From a checkpoint of a small mixture-of-experts model trained on Wikipedia: 10 layers, 112 GeGLU neurons an expert.
Below are experts of layer 6 (counted from 0) of a mixture-of-experts language model. Rows are named router (the router's row for the expert), gate (a neuron's input weights, with its number), up (a neuron's input weights, with its number) and show model dimensions 0-255. Each number is 200 + 40 x the weight over its row's rms, rounded and kept within 0 to 999.
Before each expert's rows: "gets" lists some tokens that make up at least twice as much of what it gets as of all text. This comes from a sample of Wikipedia text that the model never trained on. Tokens count by the router's weight.

# expert 13
gets: " the", " a", " of", " and", " to", " in"
router,129,186,224,225,249,204,183,181,142,131,163,170,235,280,222,190,185,244,145,230,182,136,207,166,188,213,202,151,159,241,207,289,180,228,230,103,160,183,209,236,236,158,233,186,225,170,232,121,253,152,240,140,150,199,102,165,257,226,182,178,199,207,142,193,247,175,194,228,196,147,215,169,209,208,232,248,201,172,234,239,216,207,158,195,166,242,228,212,238,269,180,210,239,183,195,178,162,168,219,270,158,193,194,207,155,157,195,280,205,170,141,224,218,141,232,165,242,238,217,197,187,125,224,248,208,143,205,166,281,170,270,154,251,217,206,168,245,237,184,233,251,191,235,152,181,279,198,216,206,220,233,185,185,179,143,181,198,177,247,234,202,199,187,168,202,122,167,183,251,263,202,165,276,173,239,191,179,270,202,223,267,214,157,296,224,169,221,170,178,256,216,173,103,219,174,184,149,220,168,228,170,146,140,220,178,194,136,157,183,240,225,116,292,218,165,228,217,234,245,250,217,181,223,207,183,189,247,244,290,225,194,180,219,220,216,214,162,149,239,261,156,208,246,159,231,250,115,177,220,209,262,202,238,140,307,207
gate1,198,254,213,169,222,169,227,191,245,122,231,137,190,182,137,159,246,209,197,141,182,201,188,253,226,201,161,189,197,185,144,268,199,267,208,180,284,199,233,264,167,259,256,194,177,267,234,146,200,231,255,183,193,188,238,174,182,177,176,252,206,226,219,189,207,206,197,156,229,170,329,131,143,138,174,179,174,184,146,202,188,174,248,207,253,150,244,146,200,130,199,257,252,181,280,214,176,223,191,202,252,216,217,167,279,198,233,284,102,229,225,159,202,207,217,200,163,252,174,180,128,230,265,125,208,248,242,228,240,204,233,159,292,237,198,163,279,184,179,286,218,242,203,198,247,207,199,240,162,308,206,145,159,117,184,243,170,223,197,203,158,224,112,183,229,206,128,170,245,241,219,244,190,141,152,154,184,214,156,199,197,163,134,232,202,172,223,207,162,162,256,232,150,244,251,225,221,201,202,189,243,201,191,188,221,190,160,193,171,201,220,296,231,271,200,171,205,171,233,249,151,207,228,191,195,188,191,226,261,162,187,195,201,223,197,140,210,147,166,170,208,237,260,219,265,239,190,193,177,137,257,183,247,186,142,179
up1,226,173,216,186,219,192,180,108,191,242,225,106,201,165,202,181,281,235,241,214,182,159,196,217,207,211,204,162,199,311,183,218,175,278,255,214,224,162,172,229,153,165,225,123,234,183,171,141,182,222,189,156,169,203,158,229,203,137,206,182,287,202,230,189,252,146,220,244,163,205,228,168,136,178,188,287,258,246,224,197,173,156,188,222,165,267,176,188,181,161,217,243,269,211,202,184,222,163,213,200,190,151,192,207,215,251,240,209,133,157,201,182,154,287,174,206,192,241,196,277,204,223,215,146,202,210,180,189,200,242,173,159,252,191,180,277,178,218,257,145,167,252,221,246,224,176,241,211,156,253,222,151,224,230,154,171,204,191,200,181,248,197,174,184,241,176,262,171,245,277,162,204,177,232,182,192,230,279,269,200,175,180,217,173,143,188,101,204,157,151,226,239,228,226,191,177,231,181,287,254,224,225,243,260,241,227,244,220,176,179,239,216,174,280,232,237,243,211,245,224,127,137,71,176,241,261,283,251,172,244,203,255,236,157,280,196,194,200,222,180,210,162,196,170,188,196,281,233,135,178,134,232,182,250,248,229

# expert 15
gets: " ", "20", " |\n", " it", "\"", "s"
router,183,172,231,265,205,270,236,227,244,132,163,150,211,263,168,139,268,195,276,274,184,136,232,146,281,249,260,192,160,194,150,201,276,195,253,167,167,189,187,192,235,183,280,152,207,169,167,144,209,220,217,174,159,196,219,192,247,234,220,231,141,146,174,182,249,221,198,224,195,190,230,164,210,229,224,222,175,157,195,216,184,206,169,224,153,252,208,254,207,245,219,126,197,164,258,120,156,191,234,203,142,225,153,222,182,150,150,203,265,145,199,237,276,165,244,147,203,199,254,143,243,175,244,253,121,137,233,168,245,193,202,170,176,231,161,209,182,212,173,246,249,178,219,175,148,244,176,229,229,253,250,227,218,213,186,184,238,167,240,256,322,218,161,170,176,101,237,197,212,240,173,175,235,232,219,175,198,223,258,221,270,183,151,261,296,118,153,173,168,213,218,158,184,267,141,217,184,239,179,198,148,134,175,221,208,180,203,147,144,272,181,203,207,213,226,257,245,243,239,218,143,212,231,184,174,145,206,216,234,198,195,178,161,225,270,170,192,165,249,233,152,153,238,194,191,224,172,158,224,163,191,147,227,184,233,276
gate0,205,225,252,249,164,181,187,204,232,253,183,205,187,230,243,168,177,138,214,158,258,209,184,199,252,250,224,217,237,134,224,233,257,217,250,278,175,196,179,169,99,194,214,136,197,157,215,183,162,116,193,197,258,239,168,134,198,231,223,216,187,221,227,197,213,124,245,197,113,162,219,196,205,271,174,199,265,148,246,259,183,190,238,224,234,259,137,172,179,200,205,148,120,169,176,146,165,195,256,117,222,184,220,203,183,247,239,203,307,207,266,155,213,230,213,201,145,158,212,120,190,144,195,172,221,175,216,265,216,221,184,256,112,219,223,173,211,210,203,207,238,149,208,210,229,187,213,234,198,98,255,206,110,215,241,157,214,193,200,260,187,265,229,258,192,231,222,292,186,213,205,148,215,269,185,294,243,266,248,211,193,197,231,145,192,156,157,210,166,221,251,241,173,262,162,226,172,167,160,170,165,177,198,185,198,179,184,311,181,170,159,240,242,177,229,189,187,192,192,194,176,254,221,228,158,185,231,194,131,251,190,139,191,287,198,154,149,156,170,276,166,144,172,185,193,193,163,147,278,207,215,208,201,204,196,245
up0,249,280,184,297,214,190,204,223,248,197,193,256,151,266,245,234,214,229,186,217,111,238,190,155,214,226,102,204,207,248,214,189,212,220,177,153,187,201,238,236,236,263,165,168,176,216,197,218,191,221,140,185,185,135,220,203,200,135,238,181,145,195,148,152,251,258,259,119,234,140,239,238,201,197,212,158,202,243,226,131,189,219,275,263,223,213,220,189,163,185,257,208,135,172,226,221,139,108,172,258,200,196,169,222,190,172,187,161,158,253,174,285,253,132,250,157,256,209,178,162,215,161,190,178,162,167,189,238,250,167,216,164,172,182,234,232,173,189,165,223,203,212,205,232,292,233,206,227,199,174,140,197,187,249,155,169,116,206,191,175,130,173,198,180,200,218,238,152,274,173,145,200,247,136,196,166,212,181,179,263,130,180,209,239,214,227,207,225,169,242,122,204,211,109,191,157,184,173,181,199,177,255,276,276,239,261,248,221,135,176,202,134,208,208,219,261,233,154,191,211,226,259,258,248,217,191,207,199,224,226,282,231,226,136,133,249,178,182,135,133,217,183,156,263,180,232,156,199,224,202,213,229,189,173,147,253

# expert 3
gets: " |", "|", ";", "\n", " and", " –"
router,159,126,252,200,229,134,190,266,225,155,248,160,293,219,163,131,250,238,269,341,166,141,283,169,214,236,243,169,212,218,172,252,219,244,287,142,180,254,191,201,213,170,258,199,200,153,210,207,271,187,232,169,247,243,228,154,223,269,121,196,171,237,189,78,221,250,146,220,239,187,191,172,249,221,236,232,191,127,189,201,194,208,170,265,231,256,204,183,253,250,188,189,259,153,247,139,182,185,203,247,137,260,157,212,125,176,156,209,209,164,199,247,267,168,207,175,216,217,170,140,208,147,192,202,173,166,234,208,188,196,255,138,243,194,180,155,214,237,182,207,186,160,227,142,168,204,183,223,204,206,206,232,187,153,195,168,216,162,212,198,256,231,176,189,242,155,218,159,257,211,194,170,220,239,214,175,107,264,269,242,216,161,133,176,218,125,137,149,235,231,252,188,188,249,188,230,199,244,175,189,173,178,171,213,205,171,161,173,178,236,158,197,228,239,187,246,216,240,219,247,136,142,234,224,159,171,270,268,210,196,201,153,155,253,238,214,183,197,270,169,161,174,192,194,200,209,201,241,222,161,250,149,209,194,258,239
gate1,199,202,211,227,201,200,262,129,256,234,248,206,214,166,239,199,134,166,207,207,203,170,187,197,187,198,215,216,227,191,206,256,226,218,289,252,224,154,183,213,233,173,203,191,217,109,226,143,235,141,260,198,167,218,157,202,258,187,334,168,230,230,172,142,191,172,231,227,186,219,204,268,180,242,174,245,243,193,184,162,192,191,303,199,169,192,266,202,202,224,247,183,221,100,160,128,196,155,228,155,194,248,183,244,227,228,207,163,177,209,228,175,243,171,204,226,223,247,213,244,261,233,148,127,156,159,209,215,215,127,228,211,252,118,160,253,223,174,212,137,228,111,209,165,178,202,174,167,261,272,179,261,194,250,309,256,137,184,203,194,198,170,203,281,185,175,214,194,216,180,153,197,199,170,181,239,227,233,202,255,169,248,150,155,218,257,230,247,196,259,205,198,204,262,205,238,189,308,232,181,208,148,152,144,212,168,214,212,200,133,174,220,236,181,196,164,134,136,169,221,203,166,223,197,205,198,241,183,247,243,190,244,165,208,148,193,262,261,197,277,278,170,258,121,175,193,168,158,257,250,268,214,182,241,202,168
up1,282,204,245,212,194,260,166,154,165,260,189,295,223,170,238,215,253,150,297,154,263,214,233,178,167,198,194,197,159,146,193,221,278,182,146,244,261,209,212,195,210,173,149,224,135,216,189,209,281,237,99,128,196,194,250,215,198,175,244,162,241,231,216,218,220,210,147,282,192,183,157,194,216,226,261,247,182,228,176,241,230,171,178,227,210,243,132,180,210,159,186,239,190,207,215,173,166,257,189,204,131,200,199,198,198,189,128,219,244,256,248,167,200,176,219,215,221,145,267,157,183,176,271,222,187,161,187,193,231,191,184,168,165,195,202,172,222,159,269,252,202,218,184,281,147,182,136,242,212,142,246,162,195,133,118,164,154,128,202,157,115,217,186,226,253,180,192,254,214,240,255,277,174,197,225,233,163,206,204,229,193,175,168,166,155,154,192,147,275,159,255,189,214,171,173,196,160,188,209,263,180,145,220,204,144,197,199,183,213,189,171,219,182,327,167,127,212,203,169,221,223,164,204,210,190,110,160,207,235,250,181,245,298,235,164,167,188,273,210,222,150,269,263,193,231,177,187,204,144,194,177,215,144,226,172,151

# expert 4
gets: "-", " \"", ":", " K", "|", "a"
router,242,137,213,209,167,207,210,201,182,124,235,230,235,155,144,192,170,179,141,231,174,226,252,272,139,211,221,107,200,164,222,257,207,317,244,110,119,266,184,224,228,201,251,198,204,189,189,222,237,180,237,166,196,228,166,191,243,198,257,182,190,142,214,148,206,285,158,206,245,146,222,200,146,229,252,175,193,162,160,145,171,193,153,195,204,185,229,220,180,279,274,189,235,187,233,180,178,203,250,201,142,203,104,219,235,227,160,227,217,157,173,206,212,201,266,196,237,258,253,176,189,170,221,236,158,172,237,207,207,145,230,148,242,158,133,159,226,236,173,190,185,130,243,198,153,202,175,242,205,240,214,303,210,227,159,170,195,128,207,191,219,245,87,178,171,184,190,142,172,269,158,138,190,143,161,208,211,238,233,241,228,167,156,228,246,223,198,158,201,208,279,157,153,242,183,186,209,183,123,167,217,199,141,315,236,186,227,226,204,195,259,200,206,204,163,251,250,217,203,218,217,171,222,240,194,178,229,220,160,251,175,147,178,242,249,216,217,201,251,225,142,195,211,199,314,222,102,209,233,206,171,196,243,196,228,242
gate1,162,222,258,189,190,182,206,199,231,182,213,223,251,141,263,240,151,251,143,227,251,192,201,182,174,202,184,160,159,128,203,125,224,262,170,253,211,208,228,232,244,193,170,193,184,167,176,183,262,239,207,169,209,154,182,150,204,187,222,215,170,227,239,117,206,195,229,233,193,133,141,185,112,207,181,186,189,236,237,252,211,195,226,216,170,235,224,203,223,305,206,178,241,253,251,163,230,232,279,198,242,203,136,237,113,301,183,177,193,136,141,231,226,193,186,229,161,187,162,209,254,165,205,200,218,241,187,234,258,176,214,202,182,148,190,178,247,102,171,162,179,155,235,130,190,266,299,207,190,231,171,282,215,163,218,219,190,204,173,182,234,231,251,184,201,174,178,169,226,136,217,134,234,229,214,142,205,109,207,172,159,170,139,245,206,187,249,220,281,180,160,128,111,267,199,292,223,195,241,251,204,203,117,240,111,218,225,185,213,218,165,166,245,195,221,184,221,215,251,298,243,202,173,260,239,191,201,180,208,188,190,127,173,234,208,263,230,261,140,233,230,191,170,139,253,217,224,177,198,209,202,229,141,150,235,222
up1,200,173,202,256,238,227,196,184,195,248,194,87,238,178,261,268,223,160,240,183,176,134,214,128,198,222,195,198,239,319,193,223,212,139,213,211,199,229,267,166,224,194,157,182,197,200,218,245,249,229,145,195,196,176,225,202,150,204,266,205,160,177,196,272,244,164,156,143,228,219,139,149,213,136,213,232,136,178,238,216,180,120,176,246,218,175,191,234,271,226,207,242,201,195,221,258,215,182,181,165,178,173,268,170,170,158,189,157,196,142,286,260,210,146,180,168,195,169,131,172,184,227,218,151,244,204,203,127,154,255,173,285,236,251,162,182,167,229,205,234,226,163,225,195,238,143,213,195,257,180,246,127,168,206,215,262,219,237,206,252,163,209,199,209,173,266,227,165,153,222,194,240,142,238,194,155,221,243,177,119,193,213,111,236,169,210,187,184,238,141,199,194,201,184,200,189,190,228,237,223,217,162,266,161,186,192,186,202,197,130,194,170,185,198,243,137,156,225,261,137,231,224,156,153,185,112,127,217,212,159,156,244,151,130,205,161,183,145,196,167,159,196,185,300,281,149,221,146,162,96,251,248,199,200,207,214

# expert 9
gets: " ", " (", "20", "19", "1", "–"
router,211,208,203,231,192,251,190,245,181,189,222,152,160,214,195,188,289,288,241,216,147,103,228,215,244,222,245,235,160,261,67,185,206,175,205,164,186,209,168,238,254,225,246,174,269,190,198,205,208,161,239,212,141,234,142,167,174,219,174,206,137,231,141,150,206,238,166,184,225,106,183,128,241,217,225,209,132,217,207,248,153,100,180,246,127,199,242,184,255,239,221,126,229,153,231,211,185,189,221,188,164,241,162,218,141,115,116,204,286,98,166,263,276,169,200,158,225,181,246,206,179,159,208,205,216,173,178,159,282,141,199,211,235,210,188,160,218,243,156,272,217,147,211,221,197,224,165,193,218,193,269,231,230,212,148,148,185,169,211,191,236,154,209,127,232,157,240,144,207,208,160,207,239,223,246,150,207,199,246,209,218,153,122,159,211,211,174,184,192,200,205,194,174,249,187,217,173,221,187,236,211,177,167,208,210,170,78,197,212,263,244,227,230,250,138,216,225,215,214,207,190,180,204,85,199,219,251,230,247,177,182,121,192,204,246,210,207,178,255,248,152,187,242,165,187,202,205,183,229,175,216,175,236,161,257,185
gate3,140,224,191,186,203,216,141,222,173,203,231,243,126,62,208,219,233,230,180,207,218,139,237,173,250,236,139,205,232,177,189,217,238,249,223,167,246,196,202,198,180,225,210,212,192,208,267,219,197,289,206,200,228,183,149,235,213,282,237,159,179,216,147,146,232,165,213,201,163,214,129,161,223,201,225,206,160,163,204,231,242,167,202,180,154,162,138,197,156,245,231,242,135,186,247,187,203,170,154,177,285,191,254,273,172,223,175,255,179,194,211,253,168,165,174,233,237,135,198,250,213,172,191,264,273,219,217,179,194,240,190,195,237,212,208,205,160,174,110,157,153,163,211,190,163,183,210,187,203,178,205,235,172,139,155,195,228,173,245,209,230,230,221,202,225,219,232,191,227,161,193,150,184,191,242,185,71,211,199,252,154,198,186,185,198,216,197,182,217,158,299,194,179,228,222,183,164,189,152,214,237,171,156,142,252,230,198,189,198,108,265,194,223,302,145,87,235,156,174,250,268,257,270,143,267,191,199,271,188,167,124,263,134,149,205,175,235,256,167,203,177,178,275,217,168,144,189,235,219,195,177,104,193,242,237,248
up3,231,125,203,213,186,210,138,137,130,190,208,248,207,187,243,248,257,191,180,224,210,161,215,231,220,216,227,167,177,199,214,285,182,254,253,202,248,226,93,132,283,203,187,140,224,250,159,208,133,125,232,257,262,218,210,234,186,206,165,230,136,257,158,182,238,206,176,172,169,227,187,186,221,228,168,187,181,129,197,235,206,243,178,202,136,165,223,172,212,275,230,211,69,176,193,116,172,140,183,226,216,172,192,220,234,203,159,182,213,264,178,214,259,160,230,204,187,206,269,248,205,170,242,243,206,210,278,187,234,208,171,167,226,195,253,268,159,198,169,231,225,284,130,232,198,195,189,214,202,271,133,182,193,251,194,206,154,223,172,229,247,180,127,172,247,159,224,178,123,204,252,247,124,162,192,208,220,213,185,155,134,220,199,183,199,245,189,164,174,213,208,181,163,193,197,161,213,266,266,189,243,223,156,201,206,173,190,248,250,265,246,221,157,159,195,252,199,259,187,198,192,251,204,256,187,194,166,183,234,228,246,160,247,204,83,150,211,222,162,260,262,261,219,189,226,262,145,167,130,223,160,222,138,260,244,217

# expert 1
gets: ",", " in", "\n", ")", " (", ")\n"
router,193,136,205,216,218,200,220,236,206,147,149,189,267,188,223,132,201,261,205,241,173,154,194,151,229,228,222,118,192,171,230,243,259,198,253,181,161,171,138,222,177,165,221,184,257,158,188,205,243,163,189,186,159,250,190,167,237,217,252,206,177,215,177,140,210,203,195,196,272,173,260,202,194,225,244,191,189,144,198,209,154,174,159,244,189,265,258,234,195,244,224,167,185,153,278,169,188,212,264,266,189,211,134,240,201,103,138,214,204,175,183,186,216,139,189,161,246,236,225,113,258,163,251,202,165,159,193,163,245,171,259,170,236,310,122,204,205,226,192,192,193,179,239,150,213,203,199,235,269,221,205,176,276,153,204,147,219,190,175,191,269,252,181,147,238,146,218,151,218,232,163,143,203,244,220,130,174,224,249,232,299,174,160,222,225,149,184,154,285,224,223,183,157,231,199,312,161,252,195,184,116,190,173,195,252,145,233,119,157,251,173,193,189,245,164,221,254,231,247,229,166,119,200,200,194,179,210,207,195,232,184,144,168,247,262,228,138,137,238,253,156,171,226,207,159,229,176,199,273,150,216,178,239,153,216,212
gate1,106,192,188,184,272,239,230,213,230,242,225,224,249,250,223,214,171,204,185,239,241,247,260,228,262,259,246,215,185,234,214,235,234,196,204,218,150,202,243,187,205,254,160,219,317,264,196,183,179,203,205,218,180,175,180,208,187,184,187,263,163,180,170,194,265,170,226,185,282,159,178,219,176,204,239,209,180,240,189,248,238,262,188,196,172,157,171,260,154,260,184,212,222,183,220,182,168,86,243,178,140,213,197,178,161,176,186,121,157,169,259,245,186,230,162,210,224,166,291,195,293,273,172,201,129,85,209,162,228,227,216,194,266,273,108,172,207,183,209,236,198,189,185,212,214,206,125,153,203,173,153,198,131,182,207,168,203,260,199,186,220,145,236,171,150,125,150,119,184,198,123,207,181,249,183,183,169,157,170,232,248,141,189,218,136,186,200,143,254,243,196,199,172,287,250,189,199,275,204,250,225,172,227,201,216,234,166,214,227,195,184,243,202,123,225,167,198,210,187,169,183,197,169,226,171,212,145,190,250,205,126,177,277,175,178,186,172,213,235,190,238,220,141,245,178,154,251,93,171,141,183,141,162,206,185,164
up1,230,162,253,156,106,159,154,170,188,106,156,159,172,181,258,176,216,213,169,227,192,197,190,246,246,183,160,228,177,181,230,221,207,240,240,201,216,191,154,261,182,167,166,204,233,224,208,154,221,219,274,144,201,182,206,211,147,152,255,175,225,155,169,163,147,235,165,198,197,291,225,251,249,199,226,164,191,200,203,191,206,252,241,153,120,272,159,176,211,159,244,138,211,178,201,308,134,130,155,143,181,160,175,249,235,246,217,248,246,156,225,247,174,112,298,256,188,233,207,221,180,222,183,189,186,116,167,120,220,202,215,189,195,201,215,187,167,269,217,206,218,256,237,227,231,244,168,152,177,197,178,227,201,153,284,217,152,130,157,259,133,135,189,149,236,201,219,141,192,214,263,181,197,151,204,203,200,181,199,175,224,176,188,198,154,193,128,217,131,114,190,235,189,132,196,212,127,112,280,187,161,125,203,218,219,224,214,233,156,220,182,241,181,217,169,233,224,196,192,234,169,210,232,160,165,249,235,200,196,169,287,306,201,226,166,212,219,172,195,191,258,192,196,195,199,230,187,284,209,172,193,235,281,234,201,243

# expert 6
gets: "20", " \"", " of", "==", "19", " is"
router,134,188,184,258,168,177,193,213,189,135,140,135,181,158,209,197,212,211,211,211,176,138,178,204,262,262,228,172,182,260,197,249,173,195,239,225,160,233,166,193,224,175,213,117,271,129,105,156,227,112,229,218,104,232,160,177,242,227,220,193,142,205,82,181,238,220,166,233,240,173,265,191,202,213,241,204,135,181,224,228,158,153,148,230,178,193,272,221,223,222,241,149,207,186,206,209,163,170,247,268,197,230,168,211,199,160,145,257,210,215,182,237,224,149,287,156,220,263,252,176,253,143,245,263,148,180,205,203,280,218,250,196,231,239,139,184,198,248,162,197,261,196,282,190,162,195,216,259,259,254,259,221,203,176,125,207,222,143,227,211,235,198,192,212,193,177,195,182,228,278,198,141,248,226,187,192,187,242,231,181,267,174,178,243,238,183,157,189,214,223,253,161,205,247,192,218,176,226,186,159,193,156,175,229,236,169,159,146,196,231,170,173,215,247,136,220,261,195,262,208,167,128,247,183,144,192,242,205,215,167,108,177,183,245,233,285,178,145,208,278,186,173,231,171,209,210,164,159,273,170,160,160,259,166,184,240
gate0,223,206,224,281,119,259,129,201,167,232,257,217,183,214,309,244,201,161,231,189,194,203,211,155,222,227,142,215,223,143,246,224,181,128,199,245,145,278,217,179,134,206,149,261,175,147,235,166,168,157,226,271,139,201,249,213,237,284,202,262,184,199,189,223,206,160,178,195,210,155,197,210,174,210,142,255,155,155,245,183,208,186,171,136,167,198,146,270,236,191,197,204,180,246,213,245,191,187,217,197,149,228,164,112,201,124,177,232,207,205,110,212,224,201,217,164,151,262,183,185,185,156,192,210,243,189,137,169,256,300,166,158,220,187,253,165,161,181,233,211,202,237,179,188,218,131,241,220,223,190,259,156,182,242,185,211,275,149,267,257,242,179,245,278,156,265,141,226,251,175,175,133,181,210,208,139,233,154,168,138,169,196,153,233,192,196,184,232,251,173,143,200,213,233,173,190,174,238,212,214,228,155,208,252,214,265,239,179,238,235,263,254,92,240,198,171,216,188,248,212,182,137,180,291,98,205,186,245,223,204,152,207,254,200,198,164,213,185,225,247,223,168,240,166,266,211,164,198,166,210,184,226,227,169,216,200
up0,201,244,182,252,256,220,214,229,104,149,184,173,165,178,199,138,234,218,185,227,154,161,229,220,112,195,255,246,135,154,203,113,204,162,159,228,203,191,202,180,155,205,206,181,236,275,167,213,225,214,252,113,169,176,176,259,225,269,155,223,224,115,236,213,271,232,186,149,189,184,166,183,177,197,199,228,222,121,229,207,204,218,189,190,225,225,168,216,202,171,151,220,282,254,159,202,234,228,146,195,110,192,185,257,215,215,176,203,138,227,237,158,246,187,198,193,217,269,226,154,287,188,146,199,257,211,242,145,148,193,132,294,116,217,235,241,203,194,152,192,132,208,175,185,261,218,132,191,258,122,149,178,184,186,210,154,176,191,147,217,171,212,289,254,183,196,154,132,178,255,101,155,259,280,242,166,127,218,134,140,210,200,261,240,183,169,202,223,216,264,192,186,158,229,215,236,207,196,162,174,174,243,200,186,168,229,173,178,161,213,223,194,243,188,219,310,180,194,201,160,163,195,212,192,226,246,155,189,158,198,152,254,208,203,182,240,159,185,154,140,208,270,151,223,180,178,205,183,178,256,196,216,176,171,261,216

# expert 11
gets: "-", " in", "\n", " In", "In", " f"
router,245,239,141,159,183,211,108,245,184,246,256,231,184,213,164,219,182,143,220,144,140,211,164,214,140,233,237,250,251,211,292,270,191,203,220,193,163,184,130,220,192,205,222,165,229,203,207,183,239,211,223,163,143,217,223,150,173,212,202,180,173,203,189,179,235,219,177,258,251,188,218,209,306,181,249,205,139,239,301,225,149,137,164,221,163,192,257,228,253,198,174,213,190,194,212,168,217,169,216,246,158,226,234,234,213,202,161,206,196,164,161,206,169,212,279,140,230,257,239,152,247,180,211,220,210,225,231,149,175,219,224,150,207,315,178,158,230,212,191,251,198,160,198,188,202,252,140,194,203,253,213,209,231,188,184,202,261,214,199,229,207,231,178,184,145,190,203,174,284,236,190,186,272,140,320,140,109,201,196,170,213,171,170,174,206,153,156,136,272,236,253,176,199,232,224,286,141,228,104,290,200,208,219,250,170,232,254,163,167,288,291,143,223,204,203,238,174,215,254,253,173,163,269,214,158,236,221,200,241,258,182,164,180,247,191,234,155,154,175,230,191,162,235,174,139,239,171,179,263,213,205,234,215,160,188,224
gate1,188,235,249,196,199,194,215,245,216,117,235,179,130,182,206,199,199,189,224,176,206,238,145,197,154,244,174,179,202,224,227,170,230,250,240,171,108,203,151,254,208,197,203,275,183,202,222,166,144,172,215,207,194,254,167,186,219,219,214,196,184,148,141,183,178,200,265,165,188,229,209,136,225,162,261,260,174,216,190,215,139,126,140,190,227,184,199,234,156,214,205,215,232,225,257,185,193,206,111,223,240,150,222,154,196,229,154,214,250,138,209,189,146,165,194,92,159,183,191,179,200,125,170,206,186,237,297,141,207,216,293,194,177,236,142,267,241,249,148,224,168,132,134,184,164,271,182,183,173,193,203,222,198,247,158,162,234,165,207,194,266,165,235,226,264,191,199,159,206,181,183,243,209,208,174,285,151,198,228,150,124,162,201,139,232,163,168,217,205,191,250,176,184,285,306,171,186,222,242,309,224,225,209,195,211,182,261,158,170,176,276,236,179,225,220,171,190,257,164,173,195,292,210,226,123,221,185,176,161,245,290,172,244,240,154,164,222,164,171,177,214,226,147,168,153,187,259,254,181,196,159,265,294,209,196,190
up1,256,258,223,205,136,206,228,169,307,161,196,249,264,242,184,167,207,151,261,114,193,182,179,243,284,161,184,205,256,215,235,199,258,164,168,163,207,222,131,169,254,194,264,276,179,226,205,285,214,203,203,213,169,205,249,186,189,219,145,278,220,208,173,197,162,195,155,225,274,199,230,213,217,188,180,212,198,177,270,167,250,212,247,201,180,271,164,255,271,196,132,228,209,230,213,218,226,210,252,184,163,238,189,139,212,197,199,169,183,201,192,187,218,259,184,214,211,183,247,159,210,221,303,180,226,236,201,144,111,243,232,174,254,159,168,150,158,245,131,166,246,272,175,199,194,183,191,214,210,179,144,250,226,204,212,241,209,166,191,183,127,183,196,228,197,186,160,262,185,223,242,197,231,188,162,168,168,193,231,217,230,308,182,296,213,251,192,233,176,199,135,192,224,153,209,234,237,145,146,167,179,215,86,239,207,223,161,200,246,240,223,146,271,228,228,194,219,204,207,161,278,157,223,264,234,211,231,198,330,196,194,205,153,166,207,237,186,150,176,229,198,143,284,215,233,138,166,189,226,206,185,168,200,228,130,140

# expert 10
gets: ".", " M", " B", "0", " S", " C"
router,134,208,185,239,190,204,189,203,251,228,180,219,239,238,219,156,203,272,186,156,136,181,196,168,157,238,208,141,212,252,162,200,219,201,201,89,181,154,140,200,232,189,219,192,216,143,181,203,178,180,235,115,182,218,160,147,250,194,138,305,175,218,139,246,232,252,178,247,211,183,213,121,163,196,207,256,154,138,182,218,161,127,135,199,140,251,249,231,233,270,181,216,164,179,204,177,213,134,244,251,181,216,159,214,156,164,133,248,264,140,206,213,261,187,211,155,263,228,255,229,189,153,268,237,129,169,226,145,191,150,174,177,178,191,220,211,224,259,161,198,246,168,267,166,207,165,185,228,279,253,230,162,217,166,107,120,196,161,212,220,184,202,150,148,170,154,255,172,228,167,164,181,238,256,231,130,137,195,211,206,237,191,125,193,187,185,140,171,239,226,182,184,202,210,174,207,163,215,221,130,186,150,214,178,238,120,132,221,172,246,224,189,234,195,199,177,266,234,268,244,190,171,227,154,182,133,198,213,244,235,145,116,178,200,265,173,195,199,236,206,154,190,211,198,263,205,120,228,233,174,182,227,250,179,237,258
gate0,156,175,120,180,182,178,233,269,167,192,209,201,157,211,209,118,231,244,269,180,270,114,174,210,172,230,193,208,190,213,106,139,226,146,234,199,200,247,257,231,213,303,145,206,210,177,197,139,136,205,221,175,269,195,213,190,182,193,157,177,179,161,206,180,273,205,117,251,174,229,237,185,184,172,171,157,205,217,202,186,174,198,192,178,175,205,283,283,226,149,212,215,142,144,174,180,130,163,188,195,199,188,196,222,186,189,202,322,261,258,275,265,180,215,214,154,155,194,219,269,281,204,217,165,155,206,206,180,179,223,149,114,209,186,207,180,242,199,167,153,234,142,146,163,197,168,133,296,225,180,251,215,242,181,208,213,158,172,210,204,229,230,220,120,209,196,165,135,132,153,205,182,192,211,259,180,186,179,151,196,212,225,228,224,241,185,212,170,233,144,137,191,233,210,213,164,213,173,182,143,220,227,218,82,240,179,189,198,214,185,113,201,265,240,179,182,251,134,213,214,168,155,214,184,266,177,136,253,163,164,192,169,240,152,145,154,238,246,229,144,228,191,241,229,188,173,200,209,127,166,193,254,229,257,199,148
up0,270,113,213,185,188,211,237,211,135,233,130,156,217,209,229,231,185,193,188,193,138,122,242,190,190,201,206,150,225,222,243,240,143,177,232,169,191,221,263,174,243,186,231,251,224,158,162,212,213,211,137,174,108,200,227,203,219,143,195,178,237,290,178,206,193,216,213,230,144,173,183,249,205,276,210,257,226,215,196,186,217,197,204,212,212,125,219,147,219,214,208,118,187,199,154,196,235,221,175,273,182,233,259,248,134,240,278,210,216,174,176,202,254,160,237,302,200,165,169,170,211,161,153,190,246,210,190,205,194,189,129,185,150,202,178,202,205,218,211,174,214,207,223,145,211,67,178,208,214,154,183,171,220,210,266,165,192,233,163,217,228,199,187,224,147,194,207,175,252,187,158,172,221,230,183,198,155,125,220,197,180,192,155,193,154,131,239,158,223,221,192,249,141,149,196,194,153,276,160,261,209,242,242,172,184,264,240,182,156,263,273,244,232,302,178,290,180,195,129,190,221,184,225,256,145,195,171,206,167,172,122,209,177,255,209,243,237,229,158,163,201,220,165,151,169,189,269,273,300,239,290,150,193,147,257,175